Experts of a small language model.
Size: width 768, 226M parameters.
Experts: 48 experts in each of 9 layers, a sigmoid router.
Training: a variant of SOAP for the experts, 6560 steps.
Below are experts of layer 3 (counted from 0) of a mixture-of-experts language model. Rows are named router (the router's row for the expert), gate (a neuron's input weights, with its number), up (a neuron's input weights, with its number), down (a neuron's output weights, with its number) and show model dimensions 96-143. Each number is 50 + 12 x the weight over its row's rms, rounded and kept within 0 to 99.
Before each expert's rows: a language model's description of what the expert responds to. This comes from a sample of Wikipedia text that the model never trained on.

# expert 28
Description: Mid-word pieces and table cells
router:54 65 27 55 51 44 55 58 57 45 55 59 60 44 57 28 55 70 48 56 42 47 37 65 62 50 50 58 50 56 43 60 42 22 54 25 72 39 65 54 64 51 72 27 58 43 49 62
gate0:46 60 22 49 55 45 72 45 45 68 45 61 47 64 68 42 41 45 61 37 36 50 65 46 57 32 48 50 48 54 47 59 28 54 45 19 54 45 59 24 26 21 36 52 53 50 36 63
up0:52 45 55 56 50 76 41 61 57 51 52 58 54 32 33 41 59 49 62 63 74 49 36 46 62 50 51 29 64 55 47 55 54 65 66 41 59 51 42 61 67 39 56 38 68 51 51 65
down0:57 62 26 50 55 45 39 46 35 54 56 51 58 21 74 68 47 56 38 57 37 45 49 52 31 35 34 70 42 50 56 48 41 40 58 41 39 54 51 59 47 40 53 40 61 12 35 61
gate1:46 51 58 51 29 45 54 24 40 54 41 59 59 16 34 71 48 54 54 34 46 42 52 33 50 61 59 46 46 67 54 51 45 32 50 64 47 49 49 46 45 53 45 54 46 58 48 46
up1:39 47 82 55 30 45 48 34 47 51 36 61 53 27 34 69 65 52 53 33 46 36 55 45 55 59 71 40 40 63 68 59 45 40 62 52 65 36 43 73 42 48 56 44 44 51 46 48
down1:58 66 56 43 54 61 63 46 52 60 68 42 51 24 40 60 68 53 52 51 65 32 48 86 47 54 54 29 62 61 48 64 45 47 41 64 32 16 48 48 68 32 47 35 52 45 51 54
gate2:61 29 50 41 30 68 38 43 65 61 53 58 45 48 31 43 73 45 41 66 68 62 40 54 60 60 77 53 47 61 66 45 55 47 45 25 70 51 54 68 58 43 59 41 38 58 71 58
up2:55 50 35 39 39 19 46 46 51 50 48 53 40 53 70 40 54 40 53 40 28 63 31 87 63 62 45 62 55 75 67 35 41 70 48 47 45 30 38 67 48 53 52 55 40 41 64 33
down2:43 70 53 55 59 45 63 45 39 41 41 54 61 54 43 41 55 46 55 28 40 42 43 31 56 49 54 70 45 61 57 52 36 32 63 38 46 38 57 45 49 67 58 53 45 54 88 36

# expert 47
Description: Digits and line breaks
router:43 39 58 36 56 76 54 42 29 54 43 58 46 46 45 44 63 50 42 53 40 43 49 72 49 48 50 53 52 51 37 22 43 48 58 56 52 63 60 39 53 54 62 37 62 46 64 55
gate0:63 71 62 45 40 40 44 71 57 44 53 45 61 36 75 55 51 43 26 54 38 57 52 57 54 48 37 30 61 27 75 30 64 61 29 38 48 63 47 62 19 47 44 44 56 32 64 50
up0:57 33 35 36 37 64 46 42 42 53 52 61 40 36 45 42 47 35 66 44 57 55 55 41 38 59 57 57 42 70 35 55 37 30 66 53 40 39 51 37 65 57 36 55 59 68 50 52
down0:54 39 40 69 58 41 40 56 58 53 56 43 51 54 52 39 41 32 57 57 62 45 42 51 69 66 19 36 45 57 65 64 60 25 46 74 63 57 65 45 52 36 32 54 56 50 42 40
gate1:57 45 48 51 37 60 49 77 67 65 61 50 33 48 46 24 39 36 36 55 50 48 53 52 27 48 66 54 51 54 39 57 43 52 56 42 37 49 54 53 56 64 46 43 61 52 65 54
up1:55 40 48 36 55 52 41 48 41 55 39 55 38 37 42 60 59 48 66 55 53 46 43 41 55 45 34 42 51 58 65 53 35 56 28 30 62 65 41 50 58 49 58 30 33 52 46 56
down1:53 56 34 43 85 41 66 44 49 51 65 48 48 33 58 44 55 45 54 46 48 57 30 74 37 57 51 43 44 34 59 69 38 41 36 57 53 61 55 50 50 43 67 49 40 52 61 43
gate2:62 45 56 39 36 54 38 70 27 55 36 32 56 41 59 48 22 36 41 41 46 48 29 69 49 70 49 71 73 44 53 64 54 70 38 59 54 73 46 31 47 53 30 37 55 46 34 62
up2:58 58 47 50 24 64 47 40 39 46 31 56 51 46 47 43 45 23 53 48 71 72 49 69 30 53 45 69 56 71 40 65 75 34 56 45 65 56 40 24 41 53 49 59 37 46 31 73
down2:78 52 29 43 31 53 51 39 72 45 54 57 73 62 50 22 48 50 55 44 41 33 41 50 71 44 52 69 47 45 27 47 31 55 45 49 63 50 35 58 50 42 55 28 73 79 51 52

# expert 12
Description: Quotes and paragraph ends
router:55 65 36 54 64 53 51 48 52 52 66 47 53 39 43 49 59 71 56 66 37 30 46 62 56 49 48 66 36 53 48 32 54 31 35 28 58 58 52 55 52 44 50 33 64 46 49 63
gate0:62 49 28 56 69 53 37 51 47 34 60 43 57 66 53 69 61 41 66 44 54 65 33 51 48 45 58 39 36 50 33 60 63 41 46 65 41 54 57 56 47 34 43 34 81 55 32 49
up0:64 33 51 58 29 48 54 58 34 18 65 39 56 64 43 64 43 63 59 48 74 47 34 55 46 36 47 46 45 54 52 58 55 41 48 75 34 50 55 68 54 22 44 27 72 53 40 67
down0:64 38 71 36 55 59 58 72 36 66 33 52 38 52 50 65 62 56 49 45 45 63 48 22 50 47 57 26 53 51 42 46 34 51 26 41 49 37 53 57 42 57 67 49 43 39 38 61
gate1:28 43 45 54 70 71 44 38 63 58 57 56 35 41 66 57 45 46 63 59 56 41 46 56 60 60 37 56 36 74 38 50 56 50 34 38 60 37 62 50 56 50 54 39 34 53 12 68
up1:33 57 43 53 52 54 62 09 70 30 45 41 53 51 59 37 58 34 32 45 42 39 47 50 36 42 35 76 44 54 43 41 50 45 61 38 69 45 55 48 44 43 48 58 48 44 49 46
down1:30 33 60 32 53 09 66 46 63 53 66 45 34 52 39 34 51 55 54 29 45 70 62 63 26 54 60 27 49 63 55 32 34 65 36 42 43 40 59 52 70 38 45 44 49 40 63 24
gate2:51 38 64 45 36 79 27 66 53 62 73 60 57 62 40 26 43 44 54 58 27 60 64 47 52 52 89 45 65 49 36 53 51 43 38 59 44 66 75 62 61 44 38 39 59 55 62 66
up2:52 65 35 41 82 66 52 49 55 55 66 82 33 45 40 51 34 59 74 84 60 25 46 60 67 54 51 24 60 47 35 39 47 49 55 50 59 46 52 41 37 44 41 70 57 50 44 57
down2:35 90 72 46 64 55 56 41 39 19 50 61 44 51 52 62 19 52 47 64 51 42 58 49 60 51 45 40 39 65 30 47 51 32 52 54 63 47 56 51 56 34 37 48 51 69 44 52

# expert 0
Description: Participles and word fragments
router:50 56 51 59 51 59 45 52 48 64 70 37 48 37 56 49 51 62 41 60 37 31 34 64 71 57 44 63 37 62 51 37 60 43 52 52 43 50 58 56 54 49 52 43 56 59 39 49
gate0:70 52 43 42 58 52 50 75 44 61 56 54 34 57 60 67 51 71 59 52 35 48 48 45 43 35 63 68 54 52 61 48 62 39 57 24 58 58 46 47 20 64 57 46 60 53 20 58
up0:18 46 43 46 42 56 54 60 73 37 63 45 65 61 38 57 68 59 48 51 50 28 59 42 46 64 54 49 53 65 54 34 55 55 69 36 61 57 44 55 50 43 65 55 52 41 66 36
down0:43 46 30 48 47 54 66 31 47 41 48 49 42 52 68 80 62 45 43 62 63 47 59 59 53 56 47 56 47 61 43 69 67 60 71 34 70 52 56 33 50 60 35 30 50 43 59 54
gate1:54 47 46 60 65 12 59 55 41 61 48 55 45 47 50 28 64 43 46 42 42 59 44 52 73 65 44 48 48 63 63 38 33 53 33 35 45 60 45 40 35 62 54 63 58 64 29 56
up1:42 36 51 45 41 45 43 52 73 39 46 56 57 48 54 50 56 48 53 69 41 36 46 41 31 55 52 65 53 45 46 49 78 49 62 61 49 57 55 50 53 43 52 38 49 33 64 41
down1:32 58 57 66 52 40 40 58 46 39 39 47 29 53 53 38 60 26 45 61 60 37 49 41 44 61 63 54 48 48 70 71 42 63 48 70 54 52 42 53 45 52 32 56 68 38 56 45
gate2:41 59 42 70 63 69 53 24 30 68 44 56 41 44 55 55 68 31 51 39 59 55 40 54 30 19 45 51 53 50 39 50 46 53 48 49 40 44 43 33 45 79 34 53 35 60 74 33
up2:43 64 28 72 43 50 66 27 33 53 59 38 37 16 61 73 52 39 50 48 59 53 57 39 51 41 48 56 47 32 41 76 57 59 39 45 51 55 55 67 57 67 48 76 31 68 50 29
down2:67 48 75 41 47 33 57 65 68 43 40 47 52 44 48 34 62 48 35 50 44 51 55 47 53 51 43 53 56 36 34 57 37 29 42 35 37 62 49 47 61 46 52 70 40 34 46 53

# expert 11
Description: Commas in lists, dates
router:38 71 40 66 63 46 39 45 29 51 64 60 66 37 52 40 39 35 53 45 42 45 37 55 64 49 62 52 43 53 41 55 67 44 68 35 59 63 57 42 69 26 59 38 58 28 60 58
gate0:39 45 51 67 44 17 47 45 35 37 62 31 48 52 55 41 33 49 35 48 59 56 56 44 37 54 61 71 49 54 48 45 64 57 72 66 38 67 64 51 51 42 29 62 68 34 32 52
up0:61 52 32 48 37 53 58 59 56 39 39 48 47 66 60 69 63 66 50 57 20 32 33 53 60 54 35 40 36 40 54 65 31 26 27 18 52 44 39 50 44 64 58 42 33 64 51 44
down0:63 41 44 37 60 32 47 35 43 56 37 47 48 79 50 38 35 40 65 61 48 53 47 30 48 48 49 62 54 49 63 37 44 34 64 42 54 33 48 55 59 28 22 27 66 54 57 49
gate1:60 61 43 33 53 60 53 67 53 31 35 40 45 49 50 23 51 66 63 37 63 37 66 63 35 18 41 63 57 64 43 44 51 38 34 41 42 39 53 43 59 49 83 52 32 45 49 82
up1:48 35 49 79 59 46 35 54 38 47 58 61 32 54 42 40 37 56 27 61 35 47 35 52 65 61 78 54 57 43 31 61 43 52 44 67 50 43 70 33 59 57 50 35 53 51 57 44
down1:49 47 66 57 68 65 51 38 67 60 74 53 31 54 52 62 44 72 37 68 42 35 42 62 65 36 60 51 41 46 37 43 44 38 37 46 71 60 49 32 46 46 41 44 67 45 65 65
gate2:60 69 24 54 45 47 57 42 44 44 72 68 41 39 63 46 53 56 55 46 50 53 62 30 64 36 64 62 45 45 35 44 58 71 41 48 49 36 65 62 59 44 55 39 43 26 51 34
up2:46 48 73 55 50 52 37 60 63 35 34 39 56 65 27 63 71 43 52 58 47 62 58 68 29 64 32 33 64 55 61 52 48 40 69 50 67 55 40 47 46 51 63 61 51 67 39 53
down2:48 67 38 46 55 67 53 47 69 44 54 37 60 62 45 54 58 38 46 24 62 46 40 64 41 43 51 35 30 54 58 48 40 48 86 56 43 59 50 38 43 65 47 37 55 60 35 35

# expert 7
Description: Clause-joining punctuation
router:46 52 59 47 63 41 50 42 39 47 65 63 66 38 53 40 51 50 37 42 50 33 36 37 58 55 52 50 40 53 55 57 54 41 66 35 53 78 53 46 69 26 57 39 51 39 40 64
gate0:56 54 62 42 40 61 59 26 48 48 42 36 40 32 54 49 25 59 38 43 56 58 37 44 43 51 34 57 50 42 76 45 64 54 52 43 48 29 61 53 57 29 47 38 53 53 50 35
up0:52 54 47 44 47 50 49 21 62 29 48 48 33 32 57 67 44 63 39 65 60 55 42 54 58 46 61 66 45 48 65 64 62 61 65 45 56 35 61 56 44 34 52 61 42 48 42 23
down0:65 22 47 30 58 33 52 57 45 51 47 45 44 55 58 53 54 26 46 37 50 36 49 51 34 54 51 50 35 59 36 53 66 47 56 49 34 45 57 43 69 66 58 62 42 53 45 42
gate1:49 48 56 45 59 69 62 60 31 54 68 43 53 62 33 44 38 60 39 48 57 52 62 49 63 56 53 52 62 27 60 35 32 40 64 64 59 33 45 60 52 43 44 38 31 56 42 42
up1:46 50 46 42 27 45 38 52 77 48 50 52 53 46 52 49 60 59 44 51 41 53 50 51 37 56 37 43 24 52 41 57 62 36 66 50 39 70 50 51 51 30 41 56 56 54 50 59
down1:40 29 40 47 27 61 52 44 58 47 42 67 67 46 49 54 40 44 44 40 39 56 52 63 39 56 51 52 56 82 47 48 54 43 63 54 39 45 55 60 49 42 45 53 34 65 55 59
gate2:51 74 33 40 58 35 43 51 50 40 31 59 67 37 53 36 40 39 45 53 84 65 54 23 42 61 42 53 42 76 57 76 46 27 63 32 57 42 56 76 78 65 64 64 53 66 43 38
up2:46 54 44 36 71 45 46 41 42 43 47 55 63 51 49 42 36 35 37 39 57 36 61 42 47 44 24 64 51 47 48 58 48 36 33 56 47 65 50 67 58 52 67 53 69 66 29 56
down2:32 58 60 38 54 65 50 31 44 76 50 54 66 52 51 54 58 54 52 48 52 48 62 70 51 39 57 71 50 52 62 52 46 65 47 53 63 41 49 45 54 33 47 51 49 45 53 68

# expert 46
Description: Capital letters, acronyms
router:35 50 67 50 54 65 63 45 31 48 76 74 46 44 41 55 50 38 61 55 42 60 40 72 52 42 29 71 55 53 37 40 52 35 37 64 45 45 72 46 51 56 66 31 47 44 44 57
gate0:45 55 75 49 57 64 60 37 55 54 50 41 45 37 56 49 37 62 44 45 45 81 40 27 65 56 61 61 39 45 46 55 46 51 60 45 56 44 49 34 64 43 53 20 39 54 40 20
up0:52 32 40 48 53 44 53 45 48 41 42 49 44 50 29 15 24 45 58 48 63 62 59 66 57 52 65 66 51 63 35 44 70 43 27 32 44 53 48 33 36 52 42 62 30 50 39 45
down0:39 53 73 44 47 55 34 60 56 44 58 37 26 66 26 44 49 57 49 50 31 61 58 59 53 53 25 66 56 58 50 55 68 65 64 36 54 35 51 32 49 52 48 36 37 53 45 30
gate1:56 32 63 38 39 37 57 37 45 68 33 46 37 37 53 43 48 53 61 53 41 41 48 30 30 25 60 61 50 34 72 50 43 38 48 63 45 61 72 44 63 45 59 38 25 43 40 38
up1:45 47 72 60 28 31 58 38 33 67 57 58 41 63 52 35 36 21 49 43 55 41 30 28 40 29 57 52 46 52 83 27 37 46 45 57 43 47 62 45 64 46 53 40 40 35 57 42
down1:42 38 49 50 40 48 31 54 48 61 40 40 65 46 62 47 73 55 47 44 67 64 29 29 50 35 24 48 63 66 63 34 56 46 60 53 53 47 55 52 43 71 61 22 59 48 36 45
gate2:60 48 36 50 51 65 50 60 66 46 57 62 44 38 53 39 56 37 39 85 71 44 49 58 43 63 39 35 43 30 68 34 39 54 49 33 54 40 50 47 47 60 41 53 47 48 57 43
up2:46 59 64 45 56 70 65 44 41 42 46 43 41 62 46 45 46 77 65 29 43 53 67 34 66 47 50 54 43 60 58 50 67 45 37 37 43 44 60 53 85 44 47 49 56 57 41 63
down2:38 66 65 68 42 54 52 74 56 47 61 63 46 48 32 54 65 48 53 57 46 42 41 61 58 65 56 64 56 37 53 36 48 71 41 44 40 41 43 45 61 35 60 43 62 35 46 59

# expert 2
Description: Closing brackets and quotes
router:43 49 48 36 50 48 68 70 45 54 41 63 48 49 49 41 56 72 48 67 57 38 49 58 53 56 53 46 43 52 56 52 42 48 31 29 64 45 61 23 65 60 75 36 65 50 41 56
gate0:49 49 77 56 52 52 76 46 61 50 77 42 21 50 47 59 49 61 41 57 55 49 31 71 69 41 62 52 37 63 43 51 57 58 21 70 60 42 46 50 42 38 60 32 50 66 38 51
up0:54 51 42 36 39 39 49 48 56 59 37 68 67 54 37 33 54 48 53 36 62 44 67 72 51 57 47 55 55 56 72 48 40 60 49 24 45 63 51 30 69 59 58 76 44 50 38 70
down0:37 47 36 46 42 50 62 46 58 66 58 56 50 40 36 53 35 52 51 52 40 45 52 47 59 67 47 44 41 44 39 42 55 43 69 53 31 63 58 59 52 47 44 49 56 45 34 53
gate1:43 31 54 42 35 31 57 63 55 53 44 54 60 63 65 32 38 60 47 62 52 55 45 27 55 35 47 52 42 57 34 51 49 55 56 59 78 47 43 46 68 62 42 56 36 51 37 24
up1:36 35 57 56 35 52 51 51 66 51 60 54 56 57 43 44 52 64 47 76 58 48 37 53 20 39 57 27 34 68 45 55 67 37 64 52 61 44 62 37 47 67 63 37 44 64 53 32
down1:66 48 50 53 38 46 43 44 55 73 37 59 66 36 50 45 26 91 47 69 42 37 48 44 75 35 57 44 26 48 38 58 50 56 51 59 42 53 38 73 67 46 56 41 53 46 51 41
gate2:57 46 44 50 71 29 59 36 56 46 56 54 48 56 32 45 40 43 37 60 54 39 39 44 76 81 43 46 49 47 60 44 46 42 28 60 78 38 48 43 39 61 44 49 43 38 30 53
up2:43 51 45 49 37 66 36 63 52 75 40 51 41 46 81 46 67 38 68 38 38 53 55 66 31 45 53 41 37 57 50 64 60 48 59 52 31 62 34 51 61 34 62 51 70 57 49 32
down2:64 65 35 48 52 68 50 40 35 50 55 55 36 48 53 34 54 43 47 57 13 49 51 69 55 25 44 83 51 53 44 55 59 53 53 42 53 71 53 67 54 59 30 35 62 53 43 51

# expert 32
Description: Dates and biography headings
router:53 65 65 54 58 71 65 60 48 53 44 59 50 44 52 54 59 65 60 58 30 51 40 70 73 50 58 64 30 48 28 33 40 45 38 41 56 42 57 49 47 54 54 40 68 38 52 40
gate0:38 57 48 56 39 63 41 32 45 52 81 40 65 52 44 55 47 43 48 22 44 54 45 55 43 49 48 79 50 20 60 26 49 56 68 49 67 34 62 34 42 67 48 38 70 73 50 57
up0:49 59 51 61 46 38 63 69 52 42 32 64 43 48 48 37 62 46 74 88 44 58 60 52 67 58 40 30 23 59 39 81 69 34 37 63 37 71 56 71 55 41 48 67 14 32 41 52
down0:42 38 33 39 58 53 42 53 52 57 45 61 48 57 59 45 46 50 50 52 78 39 39 56 53 75 22 47 27 63 23 50 42 51 48 19 61 38 51 61 43 46 56 37 54 56 55 50
gate1:52 46 43 48 58 50 39 57 51 41 37 63 60 44 44 64 49 46 54 45 46 36 39 54 43 54 49 47 59 60 62 44 66 24 18 57 57 54 39 39 44 20 30 37 63 53 54 46
up1:37 45 61 30 56 63 43 61 50 49 48 26 63 51 53 74 63 49 53 53 42 61 48 44 45 38 48 43 65 54 80 64 51 52 39 27 37 58 64 68 49 57 67 63 60 43 70 40
down1:44 38 66 47 76 58 34 47 53 35 56 49 45 44 49 58 59 45 44 30 42 42 53 55 48 42 69 51 40 64 67 57 64 45 65 50 28 64 70 48 59 50 25 56 44 25 53 51
gate2:48 49 46 68 61 41 48 38 31 51 45 49 40 36 31 69 19 65 63 58 46 48 45 44 48 55 73 46 66 54 64 62 65 52 46 51 51 62 53 44 46 58 38 27 50 59 36 59
up2:56 54 49 46 49 58 62 50 32 52 43 49 35 41 46 73 35 60 51 47 40 54 55 41 47 62 75 51 59 30 57 46 61 40 46 60 54 55 55 45 54 55 43 38 45 55 32 59
down2:48 50 63 52 49 39 50 49 59 56 38 54 32 50 49 45 47 55 61 46 46 42 29 32 60 62 58 71 49 60 50 41 46 32 54 26 69 24 48 47 55 27 51 52 56 44 52 50

# expert 25
Description: Biography section headings
router:52 76 36 52 61 47 87 54 45 56 40 48 52 39 61 58 71 55 44 52 44 47 50 71 51 51 46 64 34 57 30 39 44 40 26 46 51 39 51 37 61 38 55 33 38 34 74 53
gate0:69 81 43 38 61 53 68 25 51 43 61 60 52 59 64 54 54 45 52 63 61 60 39 46 55 54 43 57 58 56 56 50 39 40 32 47 43 24 83 44 55 38 36 53 54 39 68 55
up0:52 70 52 55 61 56 78 24 56 46 53 48 54 58 92 67 60 43 59 71 78 50 61 47 46 71 54 51 43 49 52 49 50 42 29 57 66 22 64 51 56 45 46 53 60 24 52 51
down0:59 48 30 39 52 44 54 38 37 74 46 55 65 67 47 40 44 59 60 69 53 50 42 70 30 63 53 36 53 40 64 46 57 67 80 43 43 45 57 50 38 65 33 64 27 20 59 36
gate1:36 67 43 46 33 60 52 48 72 39 56 46 51 48 63 38 60 42 58 52 42 53 57 53 51 36 40 47 33 55 33 28 59 50 27 57 69 43 56 62 39 51 56 32 45 50 48 51
up1:40 38 52 63 53 30 43 32 34 57 36 59 45 64 51 57 51 48 53 50 65 39 41 54 49 48 42 49 74 39 73 77 61 56 71 61 47 56 54 40 48 64 37 62 59 41 56 48
down1:47 40 41 63 43 47 38 63 47 51 44 49 30 58 59 30 42 48 55 66 52 41 60 47 33 42 42 31 57 39 43 50 62 54 58 44 42 53 67 51 79 57 49 65 51 48 35 62
gate2:56 63 43 63 52 49 71 47 45 48 46 75 62 49 38 36 47 43 67 43 38 52 56 62 55 61 45 52 54 35 33 43 56 57 50 57 55 30 69 50 62 32 55 49 61 78 54 37
up2:45 49 38 53 58 51 73 45 48 51 53 77 70 47 47 42 43 54 55 50 44 54 54 63 52 64 46 56 43 50 28 46 41 54 56 54 42 37 64 58 77 40 60 65 78 72 48 49
down2:50 55 40 34 29 72 50 66 53 40 50 45 56 45 82 49 55 55 38 60 54 62 31 49 48 43 61 74 71 50 35 42 73 52 42 72 67 44 47 63 58 56 45 57 53 41 73 42

# expert 16
Description: Opening parentheses
router:72 57 52 31 60 54 44 62 45 62 57 51 38 31 53 26 77 61 48 54 47 40 36 79 43 54 44 54 43 53 42 40 49 44 33 49 53 56 71 49 65 56 64 31 61 35 53 65
gate0:50 36 48 54 67 45 27 44 65 45 51 58 41 51 62 42 62 34 48 53 56 58 49 64 45 66 63 51 66 39 59 69 50 47 45 64 55 51 42 48 68 47 49 61 45 41 66 78
up0:58 52 63 65 60 56 33 41 60 47 52 50 49 42 65 41 47 51 48 55 40 54 38 38 46 64 61 50 73 46 65 66 48 57 45 52 63 43 45 47 72 60 42 75 49 45 60 63
down0:46 51 85 58 62 55 46 47 48 57 46 59 71 66 44 60 39 44 40 49 58 43 48 47 59 45 74 47 65 56 54 74 59 66 33 70 38 49 61 54 65 46 43 44 65 62 33 56
gate1:33 55 31 53 58 61 46 37 42 57 81 59 31 67 55 44 42 62 42 40 34 53 46 38 17 61 57 44 57 49 38 45 66 35 28 63 50 51 55 35 75 72 51 52 49 64 62 70
up1:72 59 48 53 61 50 48 42 56 65 43 48 52 35 52 77 60 56 47 61 68 48 55 62 50 60 40 55 28 69 51 39 46 55 35 52 71 68 52 53 48 34 45 40 45 34 56 52
down1:50 39 36 31 50 42 57 51 53 61 48 37 52 54 57 55 71 56 28 47 57 36 56 47 60 51 40 53 46 69 43 46 63 44 67 52 43 39 52 52 48 48 19 44 66 38 56 33
gate2:52 49 61 40 54 56 73 56 23 58 31 49 38 64 56 26 42 39 57 53 38 45 65 50 38 53 43 60 51 49 48 40 35 47 60 40 62 59 51 77 69 51 48 14 63 46 51 55
up2:49 51 63 42 49 52 58 53 23 70 31 45 40 66 50 42 42 38 53 49 41 57 58 50 45 54 52 52 54 44 48 37 44 45 56 49 52 56 54 79 50 60 32 11 77 36 43 53
down2:61 37 43 49 56 70 66 47 59 37 66 47 40 72 48 71 42 60 49 43 41 55 56 51 47 60 48 61 37 57 63 27 58 54 36 68 58 60 40 37 53 66 69 30 72 38 46 41

# expert 33
Description: Mid-word pieces in prose
router:55 50 43 41 65 64 64 37 54 37 46 57 49 36 54 47 50 63 48 64 31 47 40 62 78 40 35 58 39 78 54 37 52 39 41 47 43 61 54 46 45 29 62 32 73 43 38 49
gate0:53 75 61 36 65 74 57 52 55 58 87 45 41 51 62 56 46 53 53 63 57 60 36 62 52 49 57 50 41 61 51 46 48 48 69 62 52 59 56 44 49 48 49 48 65 61 39 64
up0:54 65 51 32 71 55 59 66 49 56 69 39 38 60 63 57 42 35 43 67 51 61 58 55 36 59 61 41 37 45 51 45 45 61 63 63 48 54 58 51 43 46 41 43 65 55 49 51
down0:66 51 64 67 46 63 67 48 66 54 46 52 46 71 43 41 48 61 58 63 26 69 59 48 60 45 51 41 45 48 53 44 28 42 64 42 46 70 44 47 38 59 27 67 51 73 60 59
gate1:39 32 40 58 37 36 71 45 55 41 43 56 60 64 47 32 59 54 32 54 34 53 54 67 54 50 57 57 42 61 42 58 52 19 52 52 68 51 41 56 37 28 47 51 45 37 32 65
up1:40 56 49 65 80 51 47 67 40 39 44 62 44 35 45 48 46 45 72 41 60 59 37 42 29 50 56 83 58 43 45 60 43 45 54 46 41 43 30 39 66 49 58 35 55 58 24 64
down1:51 57 27 34 50 50 52 46 51 55 50 67 36 56 66 51 50 58 38 40 55 47 43 41 54 34 39 59 66 56 52 59 48 23 48 34 42 65 27 51 41 53 46 54 23 53 55 57
gate2:40 56 60 44 54 71 57 33 63 50 61 47 63 38 72 52 29 49 51 35 41 51 53 42 63 43 68 31 58 35 69 39 56 66 53 63 56 55 34 41 43 37 66 47 58 52 57 51
up2:37 56 38 47 53 53 50 40 59 54 64 51 43 45 75 54 39 47 52 41 43 56 68 67 54 40 55 36 67 36 52 58 49 63 61 55 51 39 54 49 39 40 60 43 59 47 55 52
down2:64 44 63 50 53 24 36 42 51 40 53 58 41 40 60 49 51 56 43 75 63 55 56 54 60 59 67 51 53 35 54 17 33 36 57 62 35 57 31 39 54 63 33 53 33 47 38 28

# expert 29
Description: Name pieces after capitals
router:59 70 60 50 43 59 84 35 30 51 38 50 33 46 54 42 49 72 41 44 44 52 42 62 68 42 44 70 49 73 23 52 43 45 51 54 46 41 69 52 46 50 41 52 65 48 25 39
gate0:72 42 50 48 51 62 36 45 52 56 59 52 25 38 43 42 46 38 64 55 41 45 48 46 54 31 35 67 48 61 38 56 40 33 53 54 49 51 41 34 38 57 35 47 68 48 72 33
up0:64 38 44 54 40 55 27 56 46 59 46 46 34 36 42 42 40 39 60 46 63 50 53 32 67 34 42 63 40 75 48 70 55 30 49 53 47 33 45 60 46 57 55 55 65 34 64 33
down0:59 36 26 27 41 42 53 57 70 36 49 36 36 50 50 50 41 58 64 51 76 47 37 42 57 56 44 23 41 46 34 56 66 44 57 54 47 41 44 52 55 40 56 59 43 52 57 34
gate1:35 51 46 37 40 44 84 23 35 47 37 41 50 44 49 59 69 50 71 41 57 50 58 30 44 58 74 42 56 21 55 34 32 76 51 61 53 57 59 26 56 58 35 37 63 61 56 49
up1:63 50 27 43 55 40 43 43 77 72 57 68 38 44 58 66 62 33 33 37 57 60 57 59 62 30 38 65 54 66 62 35 50 51 32 48 46 37 34 40 50 51 68 53 43 77 44 52
down1:27 62 66 63 64 70 38 37 53 52 38 83 65 55 64 55 41 58 38 50 49 59 52 43 79 55 51 27 41 61 62 66 47 21 42 40 64 39 58 55 63 40 48 46 52 51 43 57
gate2:59 48 45 66 44 64 39 42 48 61 64 48 67 53 56 58 51 50 51 65 38 46 58 57 45 50 29 51 55 44 25 40 70 61 51 63 56 45 69 53 35 45 59 49 46 42 52 55
up2:65 40 35 56 50 63 60 42 52 53 49 46 71 42 70 57 42 47 69 54 40 55 63 66 40 62 37 71 53 35 48 38 67 48 60 54 39 61 61 49 30 58 37 63 45 75 64 45
down2:48 46 71 29 62 48 54 41 61 60 43 42 48 44 44 45 63 42 38 51 59 49 32 56 38 39 50 36 82 40 50 66 63 39 51 38 21 34 40 46 57 70 35 48 66 50 45 53